Below are experts of layer 3 (counted from 0) of a mixture-of-experts language model. Rows are named router (the router's row for the expert), up (a neuron's input weights, with its number) and show model dimensions 128-255. Each number is 128 + 32 x the weight over its row's rms, rounded and kept within 0 to 255.
Before each expert's rows: "gets" lists some tokens that make up at least twice as much of what it gets as of all text. This comes from a sample of Wikipedia text that the model never trained on. Tokens count by the router's weight.

# expert 4
gets: ",", "\n", ":", ")", " –", "-"
router [ 94 107 151  85 113 146 157  87  71 122 157 130  60 120 191 118 108 181  85 127 148  93 151  48 112 174 103  70 109  95  94 120 116 120 133 146 149  74 164 181 145 161 134 162 112  91 116 161 138  95 132  98 119 159 140  82 148 123 137 136  87 185  89 138  97 115  61 130 121 107 175  75 111  89 105 141 126  94 183 116  81 141 120 118 108 152 145 129 186 142 149 107 162 165 125 158 116 153 107 133 102 154 149 159 173  90 186 160 105 125 116 155 171 125 148 100 136 115 149 126 147 125 113 117 106  83 147  89]
up0 [170 166 141 127 173 146 195 144 189 147 134 142 131 128  90  58 143 140 104 181 140 116 165  81 116 131 155 153 124 166 111 173 147 122 177 115 118 128 126 104  75 175 120 198 130 122 137 153 124 123 146 117 174 169 135  91 128 103 118 206 159  62 114 140 114 119 163 147 122 174  69 100 111 114 110 160  63 123 133 125 151 138  73 176 102 169 168 175 158 139 101 152 139 142  98  83 118 175 119 166 186 126 173 141 200 139 143 186 168 102 116  86 100 129  98  87 137 157 131  98  83 105 126 112  80 107  65 147]
up1 [ 88 111 199  65 114 169 119  49 120 142 119 117  90 110 101 118  96 139  46 178 142 115 137 165 109  44 141 175 140 120 104 139 142 127 150  99 112 192 127 115 171 135 129 140 109 128  78 115 150 104 126 141 120 142 113 134 102 127 170 115  83 129  73 160 107  94 138 141 144 111 129  87 153 128 160  75 146 110 103 131 162 147  92  97 156 141 142 140 121  98 192 118  89 173  53 102 111 117 140 111  73 171 122  99 119  61 125 169 131 148 123 125 110  45 121 195 169 115 105 123 110 111 146 114 142 116 145 165]
up2 [113 102 160 132 147 126 122 140 141 107 118 112  69 113 178 106 111 166 130 130 165 167  73 165 140  73 159 101 130 110 144 127 147 136 174 154 109  65 133 158 145 131 167 127  97 105 108 130 125 143 120  81  92 179 144 111  79 113 102 141 134 158 178 119  77 146 109 154 128 103 160  97 131 110  57  70 148 128 105 133  86  75  77 158 109  90 115 177 110 107 188 127 190 117 142 101  59 164  49 122 128 133 135 124 111 139 151 116 154  99 126 163 120  96 134 158 160 137 136 177 129 126 132  48 108 161 199 117]
up3 [135 130 180 109 118 134 188  85 160 126 174  97 156  68 115  98 143 170 151  83 151 140 134 164 171  85 119 122 115  92  76 134 172 105 162 185  98 125  72 109 156 180 124 142 132  80 125 146 144 150 104 100  99 166 119  90 179 122 110 115 157 148 161 142 108  87 124 104 110 163 111 134 153 109 107 203 124 148 117 183 124 132  69 111  79 148 128 191 129 141 127 112 167  71 112  80 132 132 173 150 124 156 153 114 181 109 135 128  89 151 144 142 106  92  43 151 197 117  74 129 140  68 149 108 115 132 154  94]
up4 [140 126 174 164 139 114 101 134 163  88 146 111 119 134 192 117 125 176  89 149 130 114 118 133 143 171 181  94 108  81 139 225 108 158 155 102 169  79 157 141 133 123  52 131  86 145 131 147 114  97 160 137 196 185 163 113 214  77 133 133 166 107 157 158 158  86 176 104 122  98 122  88 117 108 102 113 123 121 105 135  99  74 156 140 119 152 123 152 143 117 190 122 123 162  87 115  45 110  90 110 121 164 119 137 141 128 147 137 119 117  98 101  72  97  86 127 144 103 158 203 138 122 108  84 110 132 118 144]
up5 [113 152 159  89 104 154 157 153  77 135 145 137 114 120 118 125 113 140  83  96 163 143 130  69 153  78 144  95  81  97 165 119 116 123 128 118 174 144  98 139 112 125  70 140  64 120  96 139 123 192 165 110 130 156  86  90 147 186 196 104 180 115  85 115  72 122  69 197  79 158 137 102 135 112 132 159 100 134 153 162 123  78 108 115 111 176 159 143 176 115 203 134  80 191 153 152 138 159  72 105 116 127 104 141 157 113 127 175 120  71 129 130  99 103  71 160 188 149 139 121 141  93 139 110 159 123 131 142]
up6 [156 169 126 122 177  66 143 107  95 177 118 100  72 115 148 184 215 124 128 194 108 159 127 124 119 209  82 144 135 124  78 126 123 128  69  81 123  72 176 114 114 113 104 133 111 121 125 178 169 137  99 126 178 194  87 103 151  95  97 146 132 143 112 135 135  96 130 124 145 117 123 160 121  90 106 135 119 123 180 164  81 113 138 114 109 149 201 121 180 121 123 170 149 132 173 111 107 170 148 213 109  75 144 170 173 126 136 101 151 101 138 107 173 108  92 160 155  91 130  75 128  75 139 150 138  93  81  85]
up7 [125 119 104 102  88 152 199 158 115 138 157  86 136 123 100  92 146 102  77  89  64 141 140 107 151  69  97 164  76 139 110  87 175 143 128 123 176  67 122  97 161 159 111 100 157 110  75 127 108  94  91 152 119 123 161 123 161 110 196 125 135 107  84 209 134  46 131 185 124 148  98 127  98 120 142 176 160  94 131  70 143  97 123 140 165 152 110  95 130 116 167  86 119 124 132 134 122  84 137 102 166 105 145 112 124 147 135  78  74 206 125  80 111 123 147  63 137 154 164 137  93 150 138 140 120 123 128 136]
up8 [ 86 117 135 106  96 147 163 128 131 167 126 151 176 132 134 121 162 172 120 116  49 104 178 107 159  72  89 112 134  96  79 120 175 116 116 136 144 116 134 182 124 158 111 145 139 106 108 156 135 122 144 120  90 111 201 125 109 162 130 122 118 134 114 182 144 114 111 142 132 102  89 117 140  91 129 160 102 102 171 110  72 126 135  91 134 114 151 146 132 121 112 131 183  73 145 194 164 111  80 119 127 153 138 127 117 104 118 181 142 182 108 142 143 116 121 139 146 139 146 105 120 137 107 198  91 119 153  71]
up9 [113 101  91 187  77 137 159 155  59 104 138 161 109 126 172 143 125 137 158 160 125  87 111 139 102 122  65 125 156 102 113 177  67 141 111 165 172 170 158 148  57 146 100 155 168 156 132 144 132 122 129 174 116 118 158 123 103 118 109 140 109 129 141 129  97 142 145 119 131 116 125  92 110  92 101 131 134 139 148  93 141 105 141 123 162  96 134 105 105 128 130 149 124 143 128 150  67 136 109 121 117 140 140 105 147 120 120 142  88 159 112 110 190  87 141  81 108 152 195 146 141 115 110 108  86 175 118 149]
up10 [120  79  98 146  70 131 149 113 141  75 163 133 167 199 113 104  90 132  89  79  63  89 227 136 119 118 146 169 118 142 120 173 121 106 120 146 165  93 133  76 136 149  77 177 138 116  98 103 103 161  92 167 140  95 141 127 174 120  87 159 107 113 137 164  90  91 145 105  93 126 153 119 105 129 108 124 182 155 147 191 135  89  77  61 159 130 119 103  81 123 164 123 135 165 121  93 110 135 105 149 104 150 100 139 108 147 186 124 107 185  93 118 180 140 165  91  92  65 189 119 134 133 130  90  89  57 106 124]
up11 [119 142 128 128 172 203 129  81 133 108 202 154 142 143 102 180  73 138 169 121 185 128 157 143  50 130 134 144 125 107  92 142 114 156  92  52 101 108 115 115 131 157  77  94 112 133  94 122 179 156 114  64 118 117 114 111 104 118 114 190 122 112 105  86 114  79 139 115  96 160 186  93 136 145 166 115 146 169 206 172 142 140 153 139 131 129 181 142 121 129 155 164 129 116 146 117  83 202  80 189  82  78  87 178 173 131 145 134 134 146 167  78 161  59 168 135 105 129 108  71 111  64  60  93 108  95 137 117]
up12 [183 145 129 117 148 174 139  39 211 114 144  92 199 135 143 128 130 137 205  80 120 172 168  61 189 106 103 128 120 175 113 109 147  79 108 126  97 142 103 135 128 107 194 175 163 140  83 138 219 154 171 110  97  92 109 106 129 148  82 145 127 135 115 150 164 156  91 185  83 129  79 143 126 175 123 163 103  86 116 164 157 143  85 122 154 148 153 168 109  87 155 164 152 106 160  92 136 154 137  68  86  64 134 115 157 160 163 115  46  76 116 196 151 165 116  98 136 126 124 119 127 125  79 135 127 135 141 120]
up13 [119  79 155 125 115 140 158 197 100  67  83 117  95 117  88  84 166 122  83 148  80  70 134 149 163  87  71 110 102 127 137 119 171  68 144 144  96 177 166 195 156 179 107 117 123 131 160 163 194 101 142 150  54 135 131 119 131 176  85 146 147 166  95 147 187 196 127 119 100 124 169 104 121  76 167 157 136 113 183 139 113 165 124  57  87 154 138  73  67 107 124  98 167 194 151  98 109 140 123 161  85 104 178 113 113 116 123 212 174 147 151  70 112 109  93 102 125 145 134 179 173  94 121 100 174 107  43 117]
up14 [ 84 102  76 107 123 119 161 137  98 184 120 137  92 164 131  88 151 168 118 116 128 145 184 111  90 107 133 125 137 101  63 182 102 136 119 148 121  96 177 151 137 123  98  76 112 101 110 130  78 156 147  88 127 127 148 120 127 189 156 104 122 151 146  59  99 116 141  96 140 123 120 106 129 122 132 138 150 136 142  91  75 129  99  33 103 118  82 122 133 155  90 141 168 109  70 147 142 138 152 160 141 179 169 115 120 147 135  69 221 140 107 150 137 125 158 123  96 125 125 138 161 173 159 171 133 103 131  99]
up15 [116 189 137 129  94 195 137 179 174  87 102 173 124 185 120  79 114  70 142  33 151 124 155 143 150 128 105 105 120 162  92 100 100  87 106 123 151 171 151 165 204 156 104  88 122 157 131 149 219 148 178 103 102 155 112 115 100  76 154 157 138 173 138 148  96 131  94 158  44 147  88 142 210 140 185 124 131 159  83 124 107 155 100 186 122 142 138 136 154 145 110 114 123 140 193 122 108 186 149 145 113 101  96 146 163 154 175 173 142 108 178 134 149  75 149 102 138  78 140 147 119  61 125 124 102 119 117  97]
up16 [140 148 140 146 133 152 146  74  66 109 142  98 187 119 106  85  92 197 122  92 182  90  90 160 160 121  97 119 140 102 134 136 151 105  96 175 188 133 108 113 187 153 108 177  81 134 118 122 158 145 131 105 110 112 148  93 102 153  75 153 148 150 117 140 159 137 101  82 143 145 156 143 164  99  96 168 122  88  85 144 158 170 114 191 111 185 192 179 137  93 121 160 138 163 197 118 156 180 147 137 127 141 143 121 189 113 135 167 101  99 122  98  96 148 116 124 149 139  80 107 131  56  98 123 101 191  70 119]

# expert 14
gets: " as", " is", " was", " by", " to", " also"
router [ 99 159 158 158 124 114 163 106 157  80 166 108 120 132  44 111 134 168  78 102 115 105 182  60 125 169 111 140  71  82  85 115 118  67 155 145 106 101 102 148 152 213 116 163  98 103 115 120 169 110 177 168 117 177 156  95 159 189 114 114 148 144 131 146 122  84 105 197  86 121 105 134 117  65 153 135  74 137  91 154 113 126 169 109 149 148 142 175 156 109 160 104 162 116 130 120 116 182 102  79 121 126 124  98 156  96 178 160  92 110 135 136 150 111 181 119  68 151 140 124 174 117  94 125  89 108 163 149]
up0 [182 179  50 131 200 115 156 169 117 145 163 131  91 165 107  82 101 183 156 150 118 140 136 104 129 159 102 127  62 103  76 162 114  81 114  86 120 114 159  93  88 184 144 123 146 100  57 139 158  81 126 133 159 116 124  96 118 131 131 169 122 180 118 136  82  35 144 124  89 192 159 115 122 130 127 121 120 122 121  96 104 109 157  99 142 135 163 215 137 136 124 117 181 126 143 125  97 182  73 131  71 120 121 161 130 140 137 132 123 134 146 151 165 155 155 145 130 105 176 109 146  94 127 102 131 128  99 108]
up1 [124 138 124  75 124 127 127 123 120 114 179 184 153 144 130 144 105 184 122 148 125 100 135  99 204  73 139 117 148 126 136 122 138 142 112 185 134 170 146 138  74 112 164 112  65  93 143 130 113 172 175 113  65 115 140 111  82 163 129 125 101 104 126 103 106 144 141  94 131 131 133 142 198  90 100 127 142 107  81  93 141 123  73 126 133 140 144 148 148 104  75 162 142  99 161 146 124 148 158 128 102 115 163 116 167 139 166 136 114 126 146 158 109 128 178 116 168 107 156 160 182  98 167 158 155  99 114 100]
up2 [ 95 116 148 144  87 109 105 145 150 130 170 108 144 128 135 137 106 151 105  93  88  76 218 133 172 122 136 122  28 128  86 123  51 151  84 119 165 109 175 191 155 119 150 102 100 126  94 182  87 155 160 171  71 121 114 113 110 111 124 120 144 139 158 164 133 176 127 169 153 152 139 144  61 113  98 170  90 161 118 164 141  87 153 138 132 134  77 138 161 125 147  92 158  91 142 172 137  97 103 104 124 140 112  99 128 113 132 127 133  94 102 131 118 175 146 149 142 110  94 122 117 103 109 174 113  59 131 132]
up3 [ 88 153 122 163 156 113 205 180  79 119 175 128  62 108 121 103 105 126 107 114 117  65 180 118 110 138  34  87  74 152  70 144 165 189 107 132 150  91 163 151 105 132  57 153  63 115  90 198  99 118 133 144 128 167 101  97 150 192  87 124 146 112 127 123 110 131 135 149  95 155 121 110 132  94 111 146 118  83 111 133 122 107 179 100  81 171 134 143 159 129 123 109 147 159 191 160 134 143  67 142 112 148 157 179 162  75 142 195 103 151 117 115 100 151 126 176 146 117 109  98 204 132 103 158 104 140 109 134]
up4 [171 125 100  90 142 106 184 131 129 164 141  77 164  96 151  78 105 151 130 110 118  74 132  93  75 176 159 136  66  61  88 130  96 170 120 105 169 116 127 158 167 118 105  97 152 138  60 130 126 106 144  61 109 123 125 115 107 114 108 137 110 212  82 156 124 175 153 156 143 144 121  91 102 159 129 106 141 115 133 166  70 160  98 117 128 142 139 116 126 160 135 103 126  93 187 189 107  80 161 110 116 133 134  95 117 152 143 159 169 149 148 156 124 128 176  92 116  81 144 103 149 104 119 132 123 196 147 109]
up5 [203 147 135 133 140 137 134 133 179 126 118 108 195  66  81 178 124 161  97 129 121 115  70 105 124 135  97 130  95  86  82  98 153 135 141 123 111 151  94 107 172 125 172 164 106 122 112 154 135 126 140  72 101 114 112 130  93 149 135 143 119 100 114 151 101  71 127 155 113 148  85 133 102 105  80 175  53 111 118 142 106 124 157 121 147 128 157 104 128 100 149 160 140  90 211 129 174 133 133 123 164  74 114 102 115 127 129 151 110 140 171 118  63 165 149 107  71  87  86 153 148 164  62 144 102 146 125 146]
up6 [178 121 154  53  87 111 150 143 137 145  97 177 120  76 181  74 122 134  87 157 156  96 129 136 194  88 165 102 150 148 129 116 124  96 157 182  81  87 112 122 137 115 141 138 113 108 137 119 116  87 149  94 120 129 117 122 161 147  95  90 176  96 121 175 170 136  63  91 149 115  89 105 128 120  45 193 125 123 157 201  48 118 127 137  81 150 109 113 157 141  74 125 139 158  88  82 191 148 104 157 115 181 128  87 111 119 144 109 139 125 146 140 115 160 146  85 100  94 102 141 144 135  81 147 108  87  99  96]
up7 [142 194 193 202 116 140 118  92 137 158 116 107 138 117 118 110  73 148 146  97  76 160 170 105 188  79 156 112 131  99 134 129 106 118 138 164 164 123 158 152 133 125  94 160  98 160 165 131 122 134 178 127 204 138 194  94 122 135 173 149 166 132 117 166 115 146  37 119 134 144  98  92 110  75 130 122 152 130 134 167 107 102 151 204 105 120 142 151 144 116  89 156 137 140 129 167 122 132 192 140 111 128  96 104 135 127 127 132  86 116 142 117 106 101  95 153 133 104 125 165 112  49 124 143 124 146  69 165]
up8 [100  75 138 109  74 117 155 131 136  90 132 102 135 152 141 155 150 176 164  68 167 105 152  98  91 118 130 126  90  97 101 144  66 109  92 115 144  96 166 159 142 164 101 171 156 132 142 153 176 105  96  75 109 141 187 106 111 161 182 116 174 107 142 143 115 122  26 122  71 140 142  54  55 131  94 102 150 138 167 111 100  82  92 124 209 122 117 166 165 158 182 188 114  57 184 131 125 172 120 138  95 126 126 147 184 136 126 100 100 112 177 100 164 126 118 101 127 140 114 147 174 123 127 142 115 142 135 146]
up9 [ 99  97  91 146 146 162 193  64 145 185 150  89 166 191  94  87  96 175 120 146 130 166 134 113 112 152  94 104  99 114 120  97 137 109 123 162 123 152 131 155 160 156 135 147  75  97  43  88 185 167 152 128 163  99 121  97 213  99 112 121  81 194 111 166 112 146  99 131 112 105 137 123 112 115 141 124  73 156 130 139  85  97  75 135 140 159 132 223 148 113 108 162 139 115 121  84 115 145 194 142  46 134 107 161 159 115 175 173 166  96  66 189 138 137  52  93 147  99  85 138 101  83 149 128 119  60 126  86]
up10 [121 134 152 126 115 182 123 137 103 126 140 159 136 141  88  62  92 128 128 116 176 112 127 139  72 132  79  68  79 131  72 122 180 107  43 131 163 153 119 127 205 212 146  95  89 151  89 189 142 103 178 117 103 104 150  66  94  70 129 140 102 147 117 145  98 107  91 130  80 112 166  79 129 138 123 152  93 172 146 149 121 148 118 143  74 173 121 156 166 160 182 127 146 129 112  92 114 135 166 120  90  99  69 140 205 132 171 128 156 141 170 153 151 105 104 128 128 102 162 141 146 102  90 143 102 103  87 142]
up11 [128 131 123 101 110 169  78 146  96 131 109  94 155 146 146 167  89 139  87 110 103 145  90 103 214 148 117 120 111 115 117 151 149 102 107 107 162 159 105 164 157 146 166 172 118 137 113 111 145 144 175 136 113 171 104 106 107 203 138 165 161  71  78 126 112 109 103 140 163 111 151 119 151 122 143 161  89 152 113 171 177 155 136  86 118 118  53 153 184 145 192 131 110 198 133 148 157  87 136  71 159 149 101 103 120 112 125  63  77 132  89 114 136 177 146 205  70  44 113 128 123 151  89 144  89 117 150 162]
up12 [107  95 205  77  99 184 112 130 123  84 148 105 153 127 104 141  70 137 165 135 132  87 137 194 117 154 120 140 142 151 102 111 146 107 144 223 123 134 100  88 131  99 146 114 140  96 149  94 134  73 143 140  48  63 144 120 139 105  59 125 100  88 124 124 113  56 147 153 127 103 107  71 113 147 125 131 116 105 135 171 143 153 156 138 176 156  95 130 174 126  82 124 165 121 179 112 157  86 168 114 102 162 135  69 127 150 195  81  78 225 107  65 123 149 131 107 139  70  88 110 151 125 123 162 100 132 161 164]
up13 [117 133 100 138 136 126 152 155  85  85 129 133 105 147 124 104 171 186  95 161 169 131 163 155  89 171 107 130 129  64 128 117 143 170  84 111 160  61 156 172 219 156  89  94 104  86 138 162 139 141 137 140  60 126 130  97 140 111  97 141  81 108  79 165 165 128  94 116 118 124 161 113 113  72 135 180 169 130 171 158 132  89  64 116 101 155 133 166 162  84 167 119 114 147 140  92  92 105 155 111  89 172 127 166 165 133 134 129 156 207 128  52 107 131 104 140 134 105 178 141 127 105 140 129 162 126  81 163]
up14 [131 137 116 161 139  91 145 135  59 135 163  94 138 146 125 144  93 169 112 104 127  92 130  82 161 146 123 122 129 158  85 157 118 130 106 191 134 152 150 135 115  98 117 114 136  70  16 129 111 148 206 155 153 160 120  82 145 193 130 149 134 104 135  94 147  81  97 164  99 125  59 109 127  85 143 150 144 101 155 140 158 146 102 149 146 177 134 168 147 139  91 152 161 152 137 147 130 218 100 148 137 115 139 125 143 198 144 146  97 150 121 132 167 165 131 148 156 167 141 112 196  70 188  75  95  50 104  96]
up15 [133 115 117  96 118 150 101 167 125  74 131 143 127 135 163 165 136 114 122 154 123 171  86 154 124 121 108 148  88  87 137 129 143  84 130  84 199 150 144 178 151 162  75 164  99 126  75 124 159 139 107 138 135 195 138 100 144  97 113 108 157 159 120 141 164  97  71 137 125 129 204 146 118 169 149 151 111 134  88 163 141 158 105 138  49 122  81 140 128 123 159 125 156 137  96 124  98  74 129  90 156 148  70 199 141  73 109 145 124 129 125 149 164  36 133 133 116  68 136 149  85 129 127 131 106  47 133 129]
up16 [140  98 164 141 118 136 183 151  90 138 127 118 135  65 135 102 183 105  97 150 147 127 119 117 117  31 130 140 104  71 137 185 214 124 146 140  82  59 113 152 114 142  79 134 143  95 179 137 165 162 129 150 130 104 119 115 162 137 174 136 115 125 113 137 101  91 126  86  89 163  77  75 101  79 102 122  83 135 184 128  85 153 110 126 130 106 148  90  91  68 193 155 121 181 178 172 122 137  70 107  85 131 166 167  84 122 149 106  91 102 138 114 129 116 127 115 141 137 169 137 147 114 121 160 102  30 116 168]

# expert 11
gets: "\n", " =", " from", " on", ";", " at"
router [ 76 113 117 161 141 183 139 148  87 120 103 109 118 175  99 114 133 175 130 142 157 115 159 109 148 142  73  92  82 128  88 108 164  92 117 159 156  82  84  74 135 147  66 158  85  94  87 173 191  87 164 128 112 192 149  83 194 109 100 133 125 170 100 196 111  94 131 160 100 124 137 135 164  91 142 169  93 137 129 131  90 176  91 117 141 182 160 176 141 156 136  93 181 167 170  98 147 130 117 110  68 157 124 145 156 123 172 113  56 133 116 191 158 151 125 116 160 146 152 104 126 134 104 138 112 116 126 116]
up0 [151 118 142  95 137 139 123 100 170 123 123 109 116 146  97 109 119 198 114  87 121  72 157  29 142 134 118 125  52 159 111 118 123 123 117 105 119  62  99 129 131 138 127 185  76 122  66 104 123  66 147  90  85 156 121  90 149 152  69 129  66 148  78  98 135 158 139 136 106 152  71  80 118 146 146 132 134 161 143  93 123 123 103  91 138 166 180 125 114 161 151 130 132 127 143  54 118 164 183 124  83 126 110 112 130 169 207 128 107 153 101  87 116 155 131 130 112  93 118 123 158 122 109 171 124 145  93 130]
up1 [125 178 184 183 136 134 145 140 185  97 134 141 173 116  98 125  99 137  75 110  62 174 130 148 129 112 107 127 141 143 122 148  98 122 141 133 138 137 124  95 153 157 101 123 119  73 166 150 187 195 187 136 110 149 146 114 185 122 173 102  71 100 159 148 103  82 151 123  86 132 121 131 136  73 119 134 118 116 104 151 152 152 129  89 167 150 120 145 135 122 142 142 133 174 133 136 107 184 161 171 118 119 133 172 100 131 158 158  99  29 113 153 131  79 133 137  74 136 210 187 133 145 129 169 100  72 110 148]
up2 [154 115 168 185 112 151 145 120 136 149 107 160 161 168  45  95 138 162 106 115 133 106 120 147 160 149  96 148 116 103 136 157 138  97 125 142 137 155  97  88  99 145 125  80 174 121  99 190 209 145  78 128 132 117 106 118 163 118 154 118 202 130  79 133 135 128 139 164 161 124 114 169 199  56  79 181 103  66 123  99 117 161 126 125 147 157 124  94 126 172 109 159 143 158  82 114 138 110 101 147 170 108 115  89  96 170 139 148  94 155 153 186 141 159  86  89 141 121 102  82 123 125 100 217 104 177  86  67]
up3 [100 141  86  76 156 159 134 162 139  96 109 112  92 105  77  95 127 117 126 121 133 132 135  81 147  86  84 116  76  86 135  81 174 173 146  96 148 148 146  91 132 146 178 103  75 155  98 138  97 117 181  86 110  86 152 101 162 116 193 121 142 162 130 120  75  72 136 135  49 101 123 181 132  91 164 181 111 129 123 168 112 141 118 124  80 137  59 163 130  99 162 127 164 147 143  86 165 114  93 125  70 168 130 151 161 136 155 209 124 118 170 127 101 146 132 121  89 136 118  89 137 162 139  93  61 143 121 126]
up4 [ 92 132 144 126 155 143 233 117 128 136 129  89 150 113  94 114 165 136  75 120 133  91  60 128 114 123 110 170 113  78 133 152 143 112 132  88 108  80 123 142 113 159 157 155 151  95  65 166 110 112 140  81 128 135  89 119 156 134 140 123 188  82  47 172 170  62 102 158 148 134 124 113  96  85  71 155 140 118 122 165 124 157 141  53 166 143 195 132 131 108 146 146  93 184 188 167 135 111  80 133  96 105  63 127 161 136 136 135  58 180 131  73  61 150 156 141 164 110 111 102 113 116 116 145 130 178 132 117]
up5 [112 133 136 116 103 170 146 103 102 144 128  82 208 153 132 152  44 166 119 115 140 138 169 181 147 113 138 140  69 147 117 102 132  60  72 117 100 167 108  70  93 134  90 131 111 126 116 166 206 133 152 133 153 209 133 107 171 136 167 161 144 127 124 171 110 107 152 252 105 111 126 112 155 116 168 131 132 163 152 143 149 102 108 147 153 133 143 223 190 138 149  64 114 104  99 128 146  75 122 160 119  77 156  97 138 169 162  88 120 203 155 174 172 108 101 136 134 119 133 143 110 162 197 139  94  77 111  98]
up6 [114 141  73 140 168 102 137  77  53 149 183 130 101 168 166 120 118 186  65 138 130 123 130 124 145 144 125 126 130 111  91 171 116 149 127 105 171 125 149 133 163 115  99 134 114  79 122  97 144 124 156  82 151 137 116 105 160  71 180 173 175 115  84 146  75 117 124 106 178 151 103 138  78  52  90 141 123 110 132 164 158 104 114 121 145 133 109 112 167  81 108 112 154 136  91  98 108 155  98 160 148 133 149 164 105 126 131 153 151 187 142 138 102 118 181 121 113 147 147 163 191 146 135 155 104 134  83  85]
up7 [124  66 189 147  87 181  85 116 163 133 118 133 122 192 114 155 115 147 142 114  92 113 213 156  99 132 127  75 141 158 104 194 174 117 109  99 161 107 102 130 182 151 121 171 128 141  89 130 191  76 179  90 155 148 121 119 119 147 102 156 179 104 102 172 169 118 137 149 116 137 120 136 140 104 133 149 113 152 222 146 131 130 127 105 101  95 161 181 120 140 101 166 155 153 144 126 147 134 176 171  81 150 129 210 157 161 100 149 117 138 148 128 132 181  64 160 107 147 203 173 111 128 135 118 134 179 123 169]
up8 [ 98 141 142  79 157 121 145 176 135  92 216  95 173 133  98  76 149 157 104 129 166  76 155  75 144 153 119 119  90  88  93 172 152  95 179 146 184 140 140 133 153 157 137 171 107  62 108 174 126  94 143 153 134 164 137  84 137 143  74 131  87  93 101 149 140 140 138 175 170  79 170 126 159 117 108 148 106 165 142 143  98 108  95 117  87 204 141 106 183 131 164  97  98 180 115 138 137 103 126 124 122 181  82 122 144 130 127 101  70 183 134 159 106 144 123 131 169 157 123 144 125 125 140 143 143 150 102 149]
up9 [116 153 199 148 159  96 134 116 144 109 146 103  51  87 166 140 164 173 137  98 193  74 104 109 125 112 152 112 144 125 112 138 160 119 139 105 106 106 104 155 108 137 115 150  79  80 136 136 104 171 132 123  97 166 166 103 165 165  43 171  99 173 110 124 128 132  52  98  86  84 145 112 134  95  82 114 118 111 106 125  49  90 145 161 137 130 153 143 162 122 174 148 157 132 168 127 134 187 148 109  92 137 165 154 151 143 219 113  77 100 132  74 107 133  85 170 119 146 156  29 176  74 113 118  99 179  97 145]
up10 [167 160 130  81 113 160  92 121 153 160 145  72 114 147 139 149 175 126 116 142 109 125  99 103  86 188 163 152 112 190  82 119 122  92 170  96  92 174 174 113 150 118 126 187 106 134  53 116 150 114 151 139 154 127 148 111 138 131 133 126  67 173 132 161 162 121  91 163 109 157  80 157 129 148 179 141 122 168  85 100  70 159 118  73  63 113 177 115 148 120 129 146 142  73 120  97 132 107  92 117  86 112 141 133 149 200 147 121 133 118  86 161 185 167  84  83 131 133 153  81 114  96  85 167 146 180 125 118]
up11 [128 157 147 131 134 107 176 116 151 100 142  99 168  83 133  70 157  85 131  50 162 147 131 100 161 110 113 128  82 155 116 137 113 111 130 119 196 219 168 136 127 135 124 117 105 173  99 151 126 104 124 196 145 207 137  88 128 199 154 142 113  77  68 115 126 125  88 219  96 100  97 166 123 121 184  92 124 108  90 126 165 176 118 158 167 189 110  97 158  99 141  67 153 167  99  68 121 147 126  62 116 119 130 149 146 120 116  89 139 143 169 104 134 107 110 136 145 129 127 102  84 102 155 179  99 162 105 118]
up12 [127 109 153 153 111 132 156  86 140 111 175 162 110 104 119 149 124 130 128 143  93 114 172  53 111 136  55 133 118 177 146 193 130  81 164 169 115 111 113  95 124 149  91 108 121 130  98 144 116 120 146 151 149 134 147 131 172 123 139 117 135 121 109 153 167 111 139 132  74 171 125 168 112 147 102 131 126  66 159  88  83 193 139 137 122 144 188  69 191 136 117 117 105 163 109 106 127 102 171 186 149 189 113 111 147 146 168 149 114  95 102 111  34 194 131 115 127 113 143 140 108 128 143 147 137  99 121 103]
up13 [137 119 191 116  96 164 135 141 162 119 112 145 103 139 127 133 115 198 140  94 117  44 129  87 167  91  66  69  92 152 126 113 118 131 130 134 130  94 172 186  96 143  95 197 120 102 127 154 150 149 111 109 134 161 170 112  99 163  96 105 175 148 179 143 169 106 108 122 116 127  93 128 140 127 115 150 116 118  93 116 132 192  89 145 125 142 102 164 120 159 117 107 143  81 167  70 106 108 196 129 122 119 137 123 148 142 118 169 127 209 103 144  66  91 102 123 124 158 108 144 115  85 112 123 136 166  77 105]
up14 [117 146 196 112 112 106 182  69 113 150  93 148 171  68 152  97 185 114 139  82 169 103 138 113 135 116 123  95  66 149 132 122 117 139 186 126 134  77 123 146 158 129 123 173  68 134 147 101 143  81 120 152 148 176 149 129 159 143 144 146 124  92 103 128 150  89  69 139 163 138  89 120 118 154 155 153 146 115  99 106 183 156 106 172 119 138  99 100 147 141 124 141 141  58 145 132 119 131 169 134  53 142 125  99 166 155 157 107  99 164 113 181 114 136 113 146  84 154  95  95 157  81 156 110  87 158 145  89]
up15 [152 146 141 128 132 131 148 151  77 152 184 177 112  92 139  75 158 118  86 114 147 128 109 169 123 125 109 141 118 123 135 102 104 146  90 125 137 156 123 171 172 138  98 159 131 137  80 100  86 147 132 121 123 129  93  91 159 174 153 154 153  98  62  93 110  91  93  99 117 124  88 111 160 105 143 120 147 140 196  77 137 214  92 162  94 166 138 138 155 140 135 134 131 153 121 118 117 184 103 168 105 164 174 115 125 156 109 156 104 156 127 148 139 125 107 106 177 122 117 100 107  57  92 147 112 172 117 118]
up16 [104 138 171 140 142 102 102  93 146  79 206 175 186 212 131  99 152 132 112 114  79 151 140 147 138 169 124 116 142 196 122  99 180 112 102 153 168 136 140  93 150 133  86 151  78 107 115  97 149 159 119 136 128 146 165 118 192 132 152 141 128 116 101 154 146 200 128 119 125 159 110 140 111  65 119 170 121 135  88 125 114 122 134 134 162 170 166 132 165  96  93 172 128  90 148 170 122 161 149 112 128  80 112 184 150 107 156 172  95  91 113 151 145  99 109 196 117 146  95 162 143  92  96 155 147  63  91 119]